Below are experts of layer 3 (counted from 0) of a mixture-of-experts language model. Rows are named router (the router's row for the expert), up (a neuron's input weights, with its number), down (a neuron's output weights, with its number) and show model dimensions 0-159. Each number is 128 + 32 x the weight over its row's rms, rounded and kept within 0 to 255. Numbers have three digits each.
Before each expert's rows: "gets" lists some tokens that make up at least twice as much of what it gets as of all text. This comes from a sample of Wikipedia text that the model never trained on. Tokens count by the router's weight.

# expert 1
gets: " of", " to", " and", " by", " with", " for"
router:146173122193137097163123141071091051138085161135131125153170136106179114098063155121047128045163118138076119099090145150092127127130149085151088110137148154163103170115225134079116105134141109145153131084131143104171113107072141136138120147104148158133109120110160137144135101112066148123156163129108116142050102111164142128098136107153121147126169146115119164110101120152094175164124137123161148134119117150123160127065145165142116159185076061120102203132023162125154096113153135
up0:164116099098108141169138172118073087145098155132145126158110092118149138112123162149151136159123140057173101158053202081180148089102064116103144133164058121140119153105137097108183095092157146104026142151160081146145132098113141096162182145129160137128129097122159148124125163132096154127128145139090134133145132139143158124146149164192151139094115113104116141166118062133162162150151125093174094140179150168126120144034166025120142147111063129118097124112091157117106155072110136
down0:056088165169131183130142143165145153138161098145099130072163160119095211148127141180150176086170085189172143084206120150143096130162162144105134139082132103132075102125113137121095165146083080137156120147093124075109094171092108103146138074162186108196082106118114061126160102135136110138146142133106111131101133106092136147158121134130111127140108090089100163103127141131068082144098123148103101185133124177149111118133073104114091126132204123179127132103132104139144102132211192
up1:129124093156139127078120124176186094155201080209080098099157120124161086101049116090163127125181129108089137118120079120104115123127124141188091121134162116167130119145157160080097177131114149171167146151149116080087117114105153130180102214137134160102134138137095156085117135101157114095094130191142094104128112062108129138065157117172143079118128114219168149143134086169166163140141125141081162059136080129137156107111125164132097084085124111152190147120140169110133138119122113
down1:104101147128129169173125141147165099125123117107141119150118144128133110140161124096125119107194147121125124144081108093068130151126122077162170154075142156142165128134152118143074148159076167157160115127071116137081201190118152152163135151080127120099212127147104127158075072120084239051149070127161141073071153129112080121072111132109112102094096136143115158158192116128138156154166157135131126072069145123121140155137137125137178124080082119130165135142073173188123126119095115
up2:127181193116107096120154171137109099163091149160087157121128093109147105088160127098094157084151139077123155122063129091141151131135151062146128097146145139122120113113117094126094093133090120115097127143141101075235151168114105190149088111097101156056147144067074120131189159108125106119189154123148145152106107181133108185113176129106110119175122151123142160142168168143097061199126149143138207058169135129158166118104137108128137156170106082129112094150088164089144128111150094
down2:191134055105099143132039145127143147101113165056109143135129137113068151101142116094129150143087126118134130117190159116085160146151131150108114091127099070152148133088146116114107150132126099183119149151083122136079147109158120129074160154230123131126136150170124155166071165149106090117067123086141160157126147155136089097091185188152153093141127096148122112166114109121156192083099198145125073153112148101093115163141123143115150155118120115189133173106168026146148151098139104
up3:117121154124186164184098110155124118136150171093160181090118138127190119183138045111042136125125120131144135131134115123128146143141060150127088107120159136193117087133139143165114170097117136098124140114124086074147095137139106151131135153121171200110114184145148152096092189115102114099050163189118147058062179070096083134148134141161155141115149129113100143162084128115060192123140135112170104104126114077105109090120160108147073121161117163166124112145131150163199148155106106
down3:138117149079122078096106201149168101161113089138135111164113167094121108118156111105147148196127100122159151129160113148087132135079118140106089131066125132101112165149048150098131078165120124157106064179129181126071191130107217118120118124108101133162152097187108117114147078195144101111120121166127164163154153139202144116118086129094143150103144201161111178142076136098077126090151140179099094131155128119092158126086111149105131114143127182079126178136110092095118176095105171
up4:108136152140082165137084109191164114126114092100131137125121128173193090095153133150159136137125166141188133029135196106162129135138120058119114123125140187130149105122197092150130155155145218125094085170092119106184141161139166130185104131107164125188080119096118104082103074120115095110144141138108105108099100145121103135118085139150115130129144124140112176141095126117194131140070147109096192117126105116101179118084090135183108162097080110132120077131148170126076044106149143
down4:105094135062128074162158132078109130127088177117173144114165163093144126118119155161108105126127148137155101147131144150075093146151115154139166088151154122112123158225143155100132165137183113126111151077142167120109156120145095095126139106133116124091120108136171083141086112135155109144146104089175158104079140141144080110128106102116099129133176136014135142152175205196127147131169095088121036203163146052129141071122148083149125160124101163149122161121111117163173093125082111
up5:125146172132123154125141181132177032119129120074096132138109128118116088127105173128121150111125097118065090106121153131181088117096126117111092145129156122167046121135185093105143106148123087085154214155110109171117184147074104194094117163134112120111099132093143192130091120109160142107146158160114150115121131115139155049139156127159166203177171091060157155193096098140135113135114114083118125138124167167125203155167144111072152129124134134116123146073095094172109113177147116
down5:129103101138164118158213087133155151104119168118125088099131142147113126177150139129087170185104159131125108137074124112111051158164089059165167127119066120094128113098098097116082128124103059158097107119147139145088100117166139103098156155149205091112157143138128166133106191155131098156143092087103113198130121163149121158146179169122113150097144193138129173103101087099110135114087090161141199174162080127145180138133128125150146143136087090146127124096117139006109125133140119
up6:110148087144158109180100120096072132181175125100160182146103165140084133147137122123111124080148139157096112055142153106074086121111150087091118098115142139121103197071160163089157116132124067156142087175087151104147123134140105154120192165138184147154138137129142111148150142069084141112085116101109122134083126086156115111146098107160170104080150152195098188112140145152076112206127191150161164158133105108162119124061105118104112189170079126081139175145101159164085163118147103
down6:119107181146114153101079123110117138140109110142089091072134122095106091059090096130156159106132134139145123173090181127101166107104084106140121060126119153143173089155192109163127154136176220132167130078135180124140188130097147107054118164098126154104135121109077129151146128134123086106171135183190117120167169136143056166123110159075090104099145107119154120143158055081146110163154163165147150127089077129064177132137157135126174100117118133136132099134120104155127198159073152
up7:144126174086082165128134148124137173066079094098151147152066085127171107145116172103122136097116125145154113133101226137142109126101144136089117102139149098113133157136157132145151146169124123123060122103093196075082121200072080172221189145151134154176093055142123133129099113170144160141115076105111169087148181170151088102096102074157107140078126106083134123180118134143118082054125112109137146169116103135105152113156142146154093127180160150149099111114119141087114131133102118
down7:145128146142131136131158083099166141147135115118144117128111132084116162139093117168085123151103102120120085111179077163065162149105104119112126136105081124083088102170149130165144135075124166140167174104140151119114122137116158128207063143171197030198129146149120137148114191123134083071097169035162137163111125082140107152142060121141111108128094159214133108114109145095114107132134157101114127137105105086143101171086128110116129160102197156179168177140099156138106144180086143
up8:169126139161129110167183113129143135172172119096101113175133122109160086088094115160108087119123147180114118114186163096133103130143128128000107130191183157137148159125115094153139166125170136103163144141089133056153149112086168163131132200109132107124116154102158163131079128113120139160115132112137168148097108128132110112130142132154124111129114140160118126089097138073172160203094145165110056141137125237146143092113127128085079104118036090132101106114104152102153083120144107
down8:157182130133099130069100179139123163130124104149118109141185168107130121161070152092148079126124102118128146123133074144088069074141122106167144086170152112079117163120084097175112161157145119164110127115126135109132110075175146098221164089108112120144105109162100111101109064123139103140148178137131093050188146119170188114123083106085138125192127145131136209160115174159116087120150128066125144099113126150191052148148131128168131082120178117156087125168148120168140078127149120
up9:213140127116074160113146120050097148186154152080116098125071136084119137100132144130132158119107091142101132149166129112111108117099136098158095125191133125101147151128187149135098088202211090122185114129126113098216156079124171162127142159109119155156128158140174182133124098136077153116133171129089098112112126147109125095106088070135097174085187160144107194170092134096118115146123099135115102068183145155093138167162093159096086155142152112149057131153137113108170129118099106
down9:126137094135119070105114149214106102108073104171174124178119186155154147106129124114128166141148124115117102161132103152160186093162084119056069114082134120149113145144144165156071098145068153143109129157139050102086128173067126094052144150132104161063149109169130126093162124111147096115140115161147119209117156124164164160133158131068147050131128185132104161086110152125169110084097155112168176156140109113154125164136123105121166151062128112114123114182123135172125114137088125
up10:096142144152162124120113190114146126139165115108118116123145108164152159144154077072145068131141161124164059123139119134063103120126092080130092124104126131136156157147103121147128077081144080096153130113157166128160160148081129126125145077072220179135164158097117126134163052140116153147155109137084113089116109123107169149099161076122136128122129136152143069117113131090087179101189210087099122157116129099171112117127127122171155104231129185118077199079108130133172109104134088
down10:147114158058090187161091154066150189101118123149144136100134126143047084127097091131129163142148077091121149191170109139141075164082147210077163137125161133155130128193147114146199113098153132123118158103128090116131138098109130135197123157109074158076125098155084141118122171114124142170098138110102107113148092104144128167126153131123132186137066057138122106130088112139089128141125059128129125144129170132191199104082077142175085118101152173162091136124163118139109137169149125
up11:198107143073128121169183135141192132120160147134092122110079126127162096126098133135133147138117117167108187085045107106119114114211150099131079133111161140139131139132186107060155128106163131128106138141121155141127068119126117174136104111134112165143097123122117135151130114097092190136110141142091145064102092094179116072097116124091130083140120124106111174120074109188127173170082174170161088127114136153106064070140170140138132141167140126140116205154042117172159105067155170
down11:108087137161092111143120164130111059139094144089148141105149120151110182121200116167119115163110209131123066143170156173200123177113128118135103133138084056135077139063083131170127161142128162113136142144107101140153151148111088154117133174054148115109117130100094151101156100164184078123123105133179139129131151128108103103168152101117195117103138095134101066155093079155092168134151076096136135105166146131117197118153107139143123086114131217111123077136156176151081154111069107
up12:137207111132078149140071096129157125143160137086081083193157130084147099165136114103111083133198225167087117137103166127057072147098107110107122113147132105155174193082095076102189126122086119125138142105106167122145152108105139115124178074125089126118136163142149156143101122128062161104104106074144163121120161158150165179080117117147172149149113130132052137149160138142157165176095151092159100141113158167090102125104152147123131137132098103136049181100125143112126102161143100
down12:115217102108124152123086133129140129120155143082085124127139080129115119197111101090126125153119171112106128111146116132088145150104153124109099060141175169119142110100104084187125144107117165136121041169134125135109103235178102124128195194156128093102168149143178148114157073164135140069132088126202148123113172051124153129105151158138093133180164129133072104112147110155149130195098116121124105118131147096059113120129113082154107087125129165155112148137179110095145129167116070
up13:106144087138140181098121092106141107190082101108057112129133144120104167101074080057179106192145097152111105089142117154096106087087148151195116098139165148114114106090156131145107152140111118163132140148111146177082134123123123166103104139171161103111104141147072097104157088121136149073153119132104087137186092177131144088118127129082114125158157129087096127140111139176042101100166147072156129224099146173129123203139134108156134117148108104196128127142125134134226114143152100
down13:131041159117095094081138146136099168094158112158208171118102131086107112065140090095124124088136151166185156145096160076142106110094103172114103184097099163113157124153112127062150145138130131102112133109137139107122160116140141142121073131093136175131108166125149130118124139123149097143102094132096094140155177137173065113169165142055142124089155127079100173185114133174110162110065148155111144130088058143148158117122208126141129127153165155105110157137167053184151147068182156

# expert 53
gets: "2", " in", "1", " ", "7", " of"
router:130158150167119131150134139142135114168091145172072136155207120105129110145110178107105136087113081132081128110114173115092173080135123102141150134119122199117143176169132154157095148097129096160189131093195153147129111108144114172154120121171111094072165172056138122089159145113100121191145119141085090103083136091097117160113109099139076145135158146086087142122183142131088165086161165143126102092132174124182096123080128206133176120084116037148104142145097137129139065176111171
up1:151182077107133092194103152139132101128129196145104162093134125120143131140083145152133142161101124127162143155161168126121170191124177114130129089123100140122135092156139111148144150095141163095140154099173143132219163158108116127140111173154074080159131104061092148078145115184142076113146079129127089173155133130185094132183095134152132177093122094081150123113047078115107145078129109068168139165083180145158132100087109096159156148103114082109122089161074096071156102128124184
down1:122162145171115158080115032139127141152136090099162138163166130147176106174124134122082105152156098071128107092154122186136155137108142081167133140084132104145165103115136128232174166096135139111105139096159112128103169172142148148119141059172112140106177104169083071116085104122112097067142090118083155194057094087157124086104127096113125131216086113123177117155170120111146108086152110086151144137084120144124097141142151127155146094102157144117146128200132100130113155154179106
up2:121121149109083138161139085153098132137130157123152143181167086131115044128174124118139143096152075123138145153158149120115114128149164042103171127132127156101089201137168113143101114095115070128138142133096169135106142153134033148145105086143094156106158143138109137164108166152092121116179139161127120119169194084110104204120176081116077085071124115068130160168095150151167158087141172124125094109084182140158208109110170110105179132114138084169120123154137120185145102098119084
down2:071114094124153155179187110102103152208079131124167145154129180116144116078174114143132130114132123123143150102099088163051022098157095137122119145097100111141150135097131122089141147156066069085134117151181109129104120110152113120124142086088156129108124155080082094167136148121086123114135099171180161122143145154162166143144164140119147129171163159119118111157164124132178138142113094134112177067136102121145145028086168131076159132196143178082071133121108122112192166126117115
up3:151130124129112185100045151107118150125136136136139072126126143112027110119127100102089124096097101133101061093174157148138105120135172105110152149151172191175125114180149153203071197128148093135167098143144112105177143114075210137171084150181129075079129087105167120099186153116130075158120128131126086106133154159136098081150057171133179174123169104115120172125115126106127132114123139106141117141101127138166131072092120108135178128083137093154136104119122174109125143159171160
down3:163114177151157150125146103104123160125097122102113187165148107113151091091140144151144095134130158108123153129193126103175152169121152152108071115128149145117102137098172098069154117138150077079086076203144099070183139137120114098150105153034129099113148160124147126107136134133145130144134152174104103102174132082126149086077132111132193095139085095181120148160086143123110127142028121127140180053097169164172147115088165164138147107116118103121151109203143119155092115076156059
up4:117157108194179093200137161119131073152136129192135087103128097140097093144159138107095168156123094128158124103160131125114255140181098083139130156086188201127183101136160110116085160132170102097098108094116166140086094103140180160134121142146111113109147119055145128060122145118149188159093136148070132091129180114089140109111157129184119175100148140118124112110153122133146121107129154109115072090090132077134077088129146135085145128109067108146181116112127107135148114151089143
down4:129137194188154089145166096117163174094081117124084140129146050145142104160071133114175200106180181114155126131136100053150097178113148103141188092136105161096109142141177098111097096132097131145118124193146135118126171062218155151101069161114107093132192103146111171139147120115140148142095092102108123123095128101186087151152168126073102124162139119106112151122115175151109096114106147184075145153161100128127111138116116103115066164152156082108111071151132129112099086157142103
up5:146150145091107155133100128079100106157092065146164241162124102129127087133122126107142138095135098101075177114133112092164056083087058141151074180118156151118112141155160143190109133148163125198173114211118109105113124123121166149172110085131176141117129139126112197097145113118128117117127135161129139111178121187102102129106132108228098187160173146134083129133141114089087163134163105102101111118131116071167075062134135123122121123100157144129092115145119129152065120114130139
down5:133069204088253098170150074120107125102074146125117121164131148141128108145154116096085089140119099129142127112103135154150109106139142116164134107129138148104144111100111153161125153101088116117178156126114162125103095096122142202134089161084174149083120143151126110102087149078135081117178095167079146133147136156107093141144084089167080075124188127152114075063120145162107173098163158133168149167148114097079139195129126104149081176169126123127118118187193118121124112126102206
up6:078140115217152075162164127164127125168075117138161189155162133136095114112166142086151082095122161154095119097125153059104168087133105120148122132077116117150200151150147162192133068171089124113160114122161113109093140132124108088105187145128129126144157107131102136101104161149081153117118158174128145121140173065208139119127107125155146125123139167128141103125133156139100139045140167100157113088104124106154086074120127192170096132135027134138076069113101099154114130098136181
down6:152104116141138116142139158084166122134101092138194147164107157160175087133102108105158101101101142098150196124124136103091123130189164140145188080110137128082173090097141103165090118132170143134119113131127121084154053142135172080155168130096130118177156147117169088110191080156160199121112104092088139138113161065140085154136157123091111189178119135151176089105107099165089120200116104168132102101110123122097155143103201082089126106149098143110155128071136131139106100121130028
up7:080133190125164140122147114092116141167131144163099206135133115105128141084080150114182123079089157138160166074063152090109170110107127106145160103148115140106109162124179055147082131122157099139133100100168145097094083140104205130125110121124149113154106228106161122182104144148080178150095106118162136081104160161129181083143091140149108079109184152130106112112131133162119135120115186106075119111136102106145178082137089141206071164125102108129118161159079112109108084121130182
down7:109065119127129125177151160113179133083116099128195139129106067133142150180090121123112105057153115135136205106081122128105076118140148134126113136135122125152124155090144079147114131150085126159135135091112132187091134119148126078182215104139142151093122136126119109211192112154156153098105179152123127189134062130083082122148121098167154137107100155130108093142118168145197084142123107129090114099082198089158113123128114123141183183107092103173160128047104112127093151174115161
up8:144180135084113121096190154113127119170146113146108153117116090119207182162114169124094181126114017153148113147109104054128142147123161165178137153099193123103110108138097101122038159118124113143122151091092154084150175160102196191111094120116108131096158136103141138140126135134103143100068107106177108112105090127128105183120071098138092178137079099169165158141171151139139174133079166111078157101147123114132086099197127134146106093149138133119187142126132117156126086126175120
down8:078040143132103109158149132170068142111152129141119108084118122137197132137178159143123128110101148135138074115131124140151139110142123055094108130119153121089108148088104119082131080128182166080111135108170179116155115116109144130163119128155167124122140139175113144109134130105129162095125087085076064176102141175156149154117131108148174067137129155142108166090139118129169126067102196145104214146176119133113153115104127068195159145147101131130173105192141135156103015091093154
up9:092172096183105149124119144121136116097084151122125134177174050190125065168072146068059096164120092160123140096136115141091099149098085165073119168132141154140116172148077131127161128134123098093136178157211179132150153165117148138132094108149136116072126111138152165041106189154079114133085133102095159140126116133083199118124166103132176117091193132122137121086140138132067156106144154154140083107102119114155140135134133188091155177118095132149078105146126137111144091177138131
down9:184113116135114102114157165123154153127095173152072140076147104140109119124150193090093179137172108156113145183122163105113108114102158194133143141115128146137132082172145100164124171112112140090070072120176164110169165152098100134195134128150149095125089119142159141119060156145036093186154117136102102140202142072174131157111142094110174151118133134149137083144078149093114117078121162134157160119121102098134146113093142135085112136051135105101099092083118042110140188145128181
up10:112086104140120099087120134057089099112135164142130122150144166187171164111154138120095128091117096104134130119136163139120065140171151104154113133116193131178110157119146175103189155104118133114156136120162116104141187128125093108097191112134103127070105164111203109146087130166110153129159120087124101103096149147092168144123137101123119225138115153056101158081154096161072106157174187155183157094106128147176151157119123178078088144071153095116112189138073114172145083100081111
down10:077154150126136151129121156080167153157079140162074095168164194169099131152150147122202139161107091130197152187081076113099075109101127131134149145135152100138129153122125179139117099133095154097141133135191100089115113091049139175141115105182133161117116134126092110185143157173164079132080146109082135130156138127127113139127084111193102180185167081163082151074126089143092138071142157125130122125175188094190142163141128119109097128073132102103106130096139111089095097077116114
up11:145154090122109072167080152096120132136107126120067130153143145191126164156144158074133138072108164106071119076110134088118081138130130153108172095138135116132109161104139154109097184095138106120088108113183193157162151119139138153165155100145098081192127088185085134140158179165124147103142102156128087109071164128112179115125085081154095136124104180124134166108188115134142131082111125130102134162117216073150170171120115131098122150170108099094119207128056146060085100118093132
down11:117155093123113132132128155106159138097140147113110118094111127187116176103144099187081145164133130104122138096152115121154077115199155114146138099181141142085110130151135064134123084119097070095071108154131132127123091130085164135121102155148183159130093130156133123121136163154082088154109172147072148095175118130106119115133115072133093172140112154151111164039169180071134107132098204152193184159088125093096194108076155173109126095122126149130090062121148161099141125123160225
up12:136167034140123140134137135134152136138134138127118194168144144115145134154101185094111088072082136161100174089127131067107120138144142166141153173122088156105186165139197166129139125096131133195138106158143158083172142070102136153103088132124165134117122166092120133124176160105142128158137126116096175064145165079156125123136190134201121152138157160102138088151125112187109188121102138143147079058096099093145096118118066148133100084115117145088098189185137092116075142120059134
down12:138126108119162165129144146174145121090112042129203112126088159073113155164112087125080098133192131113109120149141073129109158203091165147121094080173147126114122071118108146090133152151114109080120205150124152153094143113126069118168132173120094124064164049157157140098137127154177098133104141178119115089166138147138076119150110127081126129093090084150128152185130073167126132174124117122109101093145160186099160157162171099131123117160109164118108146094169149132142140104187050
up13:120164115147098121113139160102121146143109122106082155119106108140148064143146150157171127074117054121176096175081104151103086118108121151125168150106192103120151112112187159082099130146173127062113133100215133135140108149116134203179090127175114123111158163148170121125090085153119145113061165165086093119112208120112086191156110091149126121110139150112190167119140154099162102166115080086138126065094110112131065136109129106140130133105164153130099156157115147171196073119145077
down13:092144099115117022046128126155117096128140069135079154194129111137128103169117134160149110090192132153145224147074082109188096149094156167095133166179159101170176118125121116110121102083143145132114121123144147119171115182100114115113110197139110152114202106129177108129091110133125111130114080151136137176130215110149102164119147166174083113139110128166121179063123093093127090152128116141101124146107076118127120160169085105130121173151129123116113151121092128169139105162096080
up14:136155145172131185158153093153127122154121172107147109176128023152121108127128108094067164132130114182095117130129156121137145135098139128099118160110142109106106105124129158151070125103171083131132055116124129129170119166131107176084118141126043154093178178132087116109088116124129108143159140107128081120105093128127119114099142128096168216113121129066145098161124084206100187129172099075156128108084103147181156076145115133180201095133115096154187116141086101121205103147111141
down14:108177189087130151186162089131153171117165108102124090100095145164172139132116060091084190128135111165136079152095193162137160127117163109127153138137162142159134165199059172135129100106115112120109084126093109117141108122143079105179126172089129136110098115136063153112108195062155072116153110153125096130100154134099140172188177107125132155087156081125164130138086159069108141145081104100186107162124091163117130176066169140156138136162150144155129125124119119115124088103073069

# expert 58
gets: " of", " to", " in", " for", " with", " as"
router:127153104134152033118165118107111150166104162134123144137174128151112144132052128163075133079170055162119113135093132157085127090128170114205060124116127114123141136083164186124104104108124086173156098071140141139141121147122152137128131116138110161130140156116189075152124120144067173164135117112123103122050114117123134124084145140150161117086194180069084160166075112121040154142134103141130153144132082132121126123149135202116116133118119078076096142147061192106159111142141143
up0:010094094143145175189098139126090133163155099081163105117151184146162110159121156115139117143152153167138099120122153120153056115128118113127102172098156126187101093141131179074097094084187113188124167093119158118089111145098105178123109137074089079160129081163186103164117137107148087186131137122126176132136086122174109147137116153127139102117161125080109151108133163113098067147174114115168140175140129136164152165126121102121092125115080097093096099100085202089185124141107165
down0:134083134088099057086135082097141167060132137156148177140112085092173093141120129100109194126150158119130139152136078139080134158119167099129146111157190174106114175101135046130087170140105135115109140099152171122159136140137181163085123159069111163100063123100115078086152167116119145128135132173143137094098170123104138173155104180109112153147129157143126081144130138148083144159173135136059103129123131126043095175133110118047127145142147151139140159207147095152112158101194115
up1:178136102139168102084166099158081143168163133143173107116164123116149125073131154162121101074172075173196151136115124128126168068149103155126107117158118149159139079112140195051090093126152039114143137088127114148146101081189139082119137171107086138143152190098135089093105146108122145128141177183116139156105155085164106113145193098095117143180153135085150147122110177129109170122165148093057130098110084097174104128120119105135158137122101094097167089105077114136167108103083168
down1:171185106133131173093151130113150119119191136104108103102088110146073189167118127073138156117154155084134101123125158161173174128160169144119119062112122146110100151063113101203111146112144155157163100162141077118128095126140130138132139101133138094095128094120120157105135095140110094141135091161192099127123096062085148066063087167133125095136118214168109067096111148058169135146079121152175134093178136157101109152155169113155146105141131204125111124173172180127066108113128107
up2:101110125156170156157158186145097110068146093168170069201110062146159163138126108097124155105126131128104099145097166119134179105067160163139143119110122126048182122118153133092145109103183104097166143137145105100088179143146188089129112107097121139142137090124150153111063173130125143132103141123090110123151142185159166129083150148128124125134165133133045126220172119109157128120096054140143106112176128122141123129141177144082172111059104158149074111132171069117089112099168134
down2:142154153101182117057172121131114176137127160130102129112170120163095032112125195195139080137060158139156142143169058109106096133121153080204135122141171112117110121139105145170091144145104113144158134115127116128139055068206143126176139089111094107111124091080120145165108151154147095157126130083168102144129129092132114120108108118159130150201171212160059137118115124154128135084156105098125178125123151134175101119181106116124074093084160124125080105114104138095159157133125129
up3:155099118150165146116142082114138151124150106101144128095076135147163109114117153151119104179128077081100100123071177144166126105172077088131134183115158169151111117143157155126204098162126149122134198154132113134117136142119093140183143156134134158084110131109130078146136107158084168143087139092123129109106139183216115162123064118074112087114109162116075225093211088141140113140085128149143105063138139132141128066148076138128137174172163108053156164137138153154075095121137109
down3:035155139127033155147108133127140123145181190148145165151169110134114078159091118116163122137068140175187129127152115129117123122119137155115094117140077120096095122147113118152095184108141111113144159073086112178087140152153153141135144120157076107108111090153115146092095119088118146117148055122134143130072124072057140077110141119172124151219113125076119100157156164138099168132171177059183155137096138067128162147102107097152094176091130145165141150106134105155159140166154172
up4:163168079152174128105128156134224162125101109108103121152184123147093117167122171164076100181126121120097097136104062122184084110105142139091130105067109134137187130117066154209179137112137104144070183144087194141098116124141113116122075111187114168109184106182094134128103151158104115112106131107147065150108092138111100099170160144080155132110105103126141138143154126102065161086089168145093099103133145153142124067102108103095136077118175101145162131156107100137062112137122140
down4:161124069108075155144106153108033057166172118108154073151135135131131137131093146130087152117133121132131061082144158083170118135141167146118122099180114061081133159181170092073107170149090070113135105113153164134114089157081140141183164103176192146103139127154089146150120073072106141143125129118083152182133138124162110155113135105115086094154111105130167123105131111135167142166132109122148113145139123150185175125095144183186162170096085124151144122134206131100142073073152149
up5:147143097152120154206113129064088151152131172094142150122072187155116154119112154135148122119148105107100106116118151084167053210177167084133110064116126084117125111114135130114130187124080106111161187150095120104156207143131143173115118132174090143096090127110107130155088150085179108161108125132118110165133140130130177133085117104116152156160128129108133138144113134174114131093123141137140146209107125221135146145133082137120122044142104148160120076110088125048158052147123083
down5:121112143123136136065169108138170140095123121132130087125132124133098141081140121122098103134100156122113182198151096158085121069125116112118144102142173146117121155113060085125140164120111125177216103141137150148125112153114125128187135129096176096173106149125117104123165182253100137114156115148169078164116050088103136173104125054064117115169112174082139106163171148116122169074135143115148124157067099156162175151109141139130107048100142128111106101118185149149142148083134130
up6:144128101117100154111162128117142102094139118149086118060115156144150062127128177191172168147166154070123120150124152131113100147114159097124137122118179129122080108121159173099127157076153078082085094078140125172182166130139076152121136128130087163164126165114116080174098129140126122152137146119205126124116135111112116166119087157099086143100157158137165154168152111153047147112128124088168185161189085105158132131059086145111113142095186061086135146103092188157179081150128064
down6:099086146114189167118150096119170190155120126124091100152191103072202160101101067111137111124104107119142119124123068118098145147174072123147120088128122101152142189162083114127122069136124134107120178165137103101141138157096132074111164186135094156147133151112102115167112149096139207095145144180081160149136125197079126143129137065123148119107120101100142129147137158135168094192125118183111043130081135113128068165131116071120141109150180136176103119128144130050115135171167131
up7:137184092185127126094135106144163146088129165102105173169103113106080111196101098155147127108129122118123075115180138126139130086097161143121126152134167156112094108125101167183111111090128091143142143153173155141165122199156160188139123122133173094088146178149135096098118138115142147153093063096085096091109133105042165105064128137181169103120119100152113119149028096098131145161190067145123104092171107141086117127157149170138114117083112183095094111111147177106173158142076101
down7:137141160066127144139198185102109154134100147137179154148052105179091135097138105134181089154117176122075078134125162136036136141107072095128131096104149155120172079105150126156128173183132121134114123129113119114109126145106150176182181154143134117131132136064100155153159088119142124075128082084092161144101145112180099092098168163119121093101116162154109099142101096093158093157170128192191115107142117124189144147120118097116111113166109174069121193140080110097084156148166085
up8:157137151129115091091130124155067094152189095110141123098162170089124129089081142082074116069102117138114183128153111115167126082146178141181121167139162113139097132132143178128141082146142143154105151105174102088104146113152157121121062108088111153080101147106148111131168150153057136138097118088074180144091131105086144169107145137137197103067100172095104184143113153041180181147148113214100187098121142116126144131122095158120132143094179149081156133164155129115094168105165121
down8:136171136025150148102135132185097122107126175141111146080128200116125136118138112092178119145129108087126090157071072133117124100148149070155127152111156128076120159136132097121149127128108128105186070136109134123138105108116173123152191095183163104190146183130097094124154139074111099120140138141156117139076137087129114109172116118133067141186177131153107131167070132156107129170117128079080191145148153118158152140084117146185098102131078060111119129137134132131094103150222198
up9:098097088160145103124156158099108173066108122152084070119179115148083174125073107130107105206157112124104073128147161148101142184105160116141129173154164042109082145167090114127138150103119131162138117135103150132084126111095117102172119114093149057112119149112085106126154156114098036124135171147109071152124139149122170101147175155076159131105146117104136165170166174133175189093134139163149067187143113120155089138112123153115095117082162109134173119084170157095108127168160189
down9:126167152124111149128146124121163084064060153110162146077129099096068159129081148152118102079070139165096163153144096125107112141107154143180135097127122121125123126060094134088165139150063123194124129112114110125180053109143146106149127131122179137130056131148150108090094182135118104146127161196219121096132123105092117080135109148149117164134102144109094149133123146152101170151125146167098176209132113102064100182191134137151125149135148142083179136163075120183146145073155117
up10:156169101090150119149138166092166058134138119123108140126141087151128104112090137141107082140129083172121127096105098125141107088079144145130127169115102096132191112133179219116068127088137114167170134104136140110161132111121091096127185104106070186137174175151157171102125176100148140112077113191139146108155135107085166192154129136156158154175161162117145133139093095134023131125036091131157119152132139186148093123147136158114118068107111130141148126135108067100084168131125064
down10:114118128027123154129194116121145122125127128150063157087182122133152192176128112130078128125157065153127142182072094096119128129065151077128143145118106108147201091110160168079154072146162111114170106122109176144093175092085082139126154209145089167123102143113153182116146130127097073070127130155165143130140114118140108133077141139148175143147143125116109100165058162128056166153163159141107131133133146170129106083157175128098097100122160113119158132138079082156092180127124134
up11:082117083064106156172098120153136124069099122180186055124124116116099205069143047122184108141129069193149159183136201137176132091094115140176108138166148112111107144131135164150087136127137150159136115151133105124141184088143118144061149142095093138166091184171115140060159119153163129103091121118089095104123147135054122135117142116134116167132176111106139092121107130156110112141151095101106088133086067110096103126151134144130124167069112138142112120182189168124116108139174149
down11:138137141168126081079123100131062167190122134128118118126117132129127154180114148185117157072146120108132080063132120131128115106101112109172110146136133154102111079136166100078157105143056119147083179146151134136101125109151094172185072171125195082180144132099098156163075081149090036145126088073097157150086078130097146136158132146165159097130166196163137121132139119108148152100145118169186133061114109118160134119152160158174164136145120138221102124143144112092119135098089134
up12:095171079078186093141115125118176152131127191137106108136128156166111141095116180140129146126163074173147152193099158134125149118147161198127178073008081143172195149145142142088140130114106147144116202128145098141134093175132117157109124101136109133166153076132148072109097105172168111178089112106121084112122141113146146167069149146091161099093172185123130144153142151129102140104121134114144104063141082136073167103135147084121144113042108114107126090096091116159130107136126116
down12:131111116159120143142131118133181151098151095170172092073120105147121145124123077171134171096134135168118129165127095196136135156151080116133164093179136118148117141122131080122090041126130161137116132116099134105138117107142156091124136110070153107160104147152141106138133117115115117216123197078172106035102096111145136137136109150124131088118050092115110208100134161117110069173107071109099130236124153099083141136205108178152105121134133155116135097077146135134156190153119158
up13:120118060178057058142165110052055152165166127128176136110102199109110166114125111181124137131121052135132124130098166111087100136080101129099156097107151120124221132114203132140114127138133092107112101086161107091153111161114129142135100145143135109158185145161116164132140155072119137122129133103120125142085167124087117138149096109143210116086118112139154234071123116144085125153126129145094166132162074132143147144108098181126113124127066135127099138106115183103086137161096143
down13:101130073139152210124150087189166079152137167101117121124164148160125093110155128100106015088078132150118134111152142149135124122120097085167144117079108112191144187131122159182087086078089148092109127092133148149121167153133132097132152092081102181136165113107120107127133090173138095142126106086214146105148148144110122092108126099148137124129102138108112114116093116047164067117129172112169131170060140098147128112158169072140146184119155132144165177098174108156170175136127096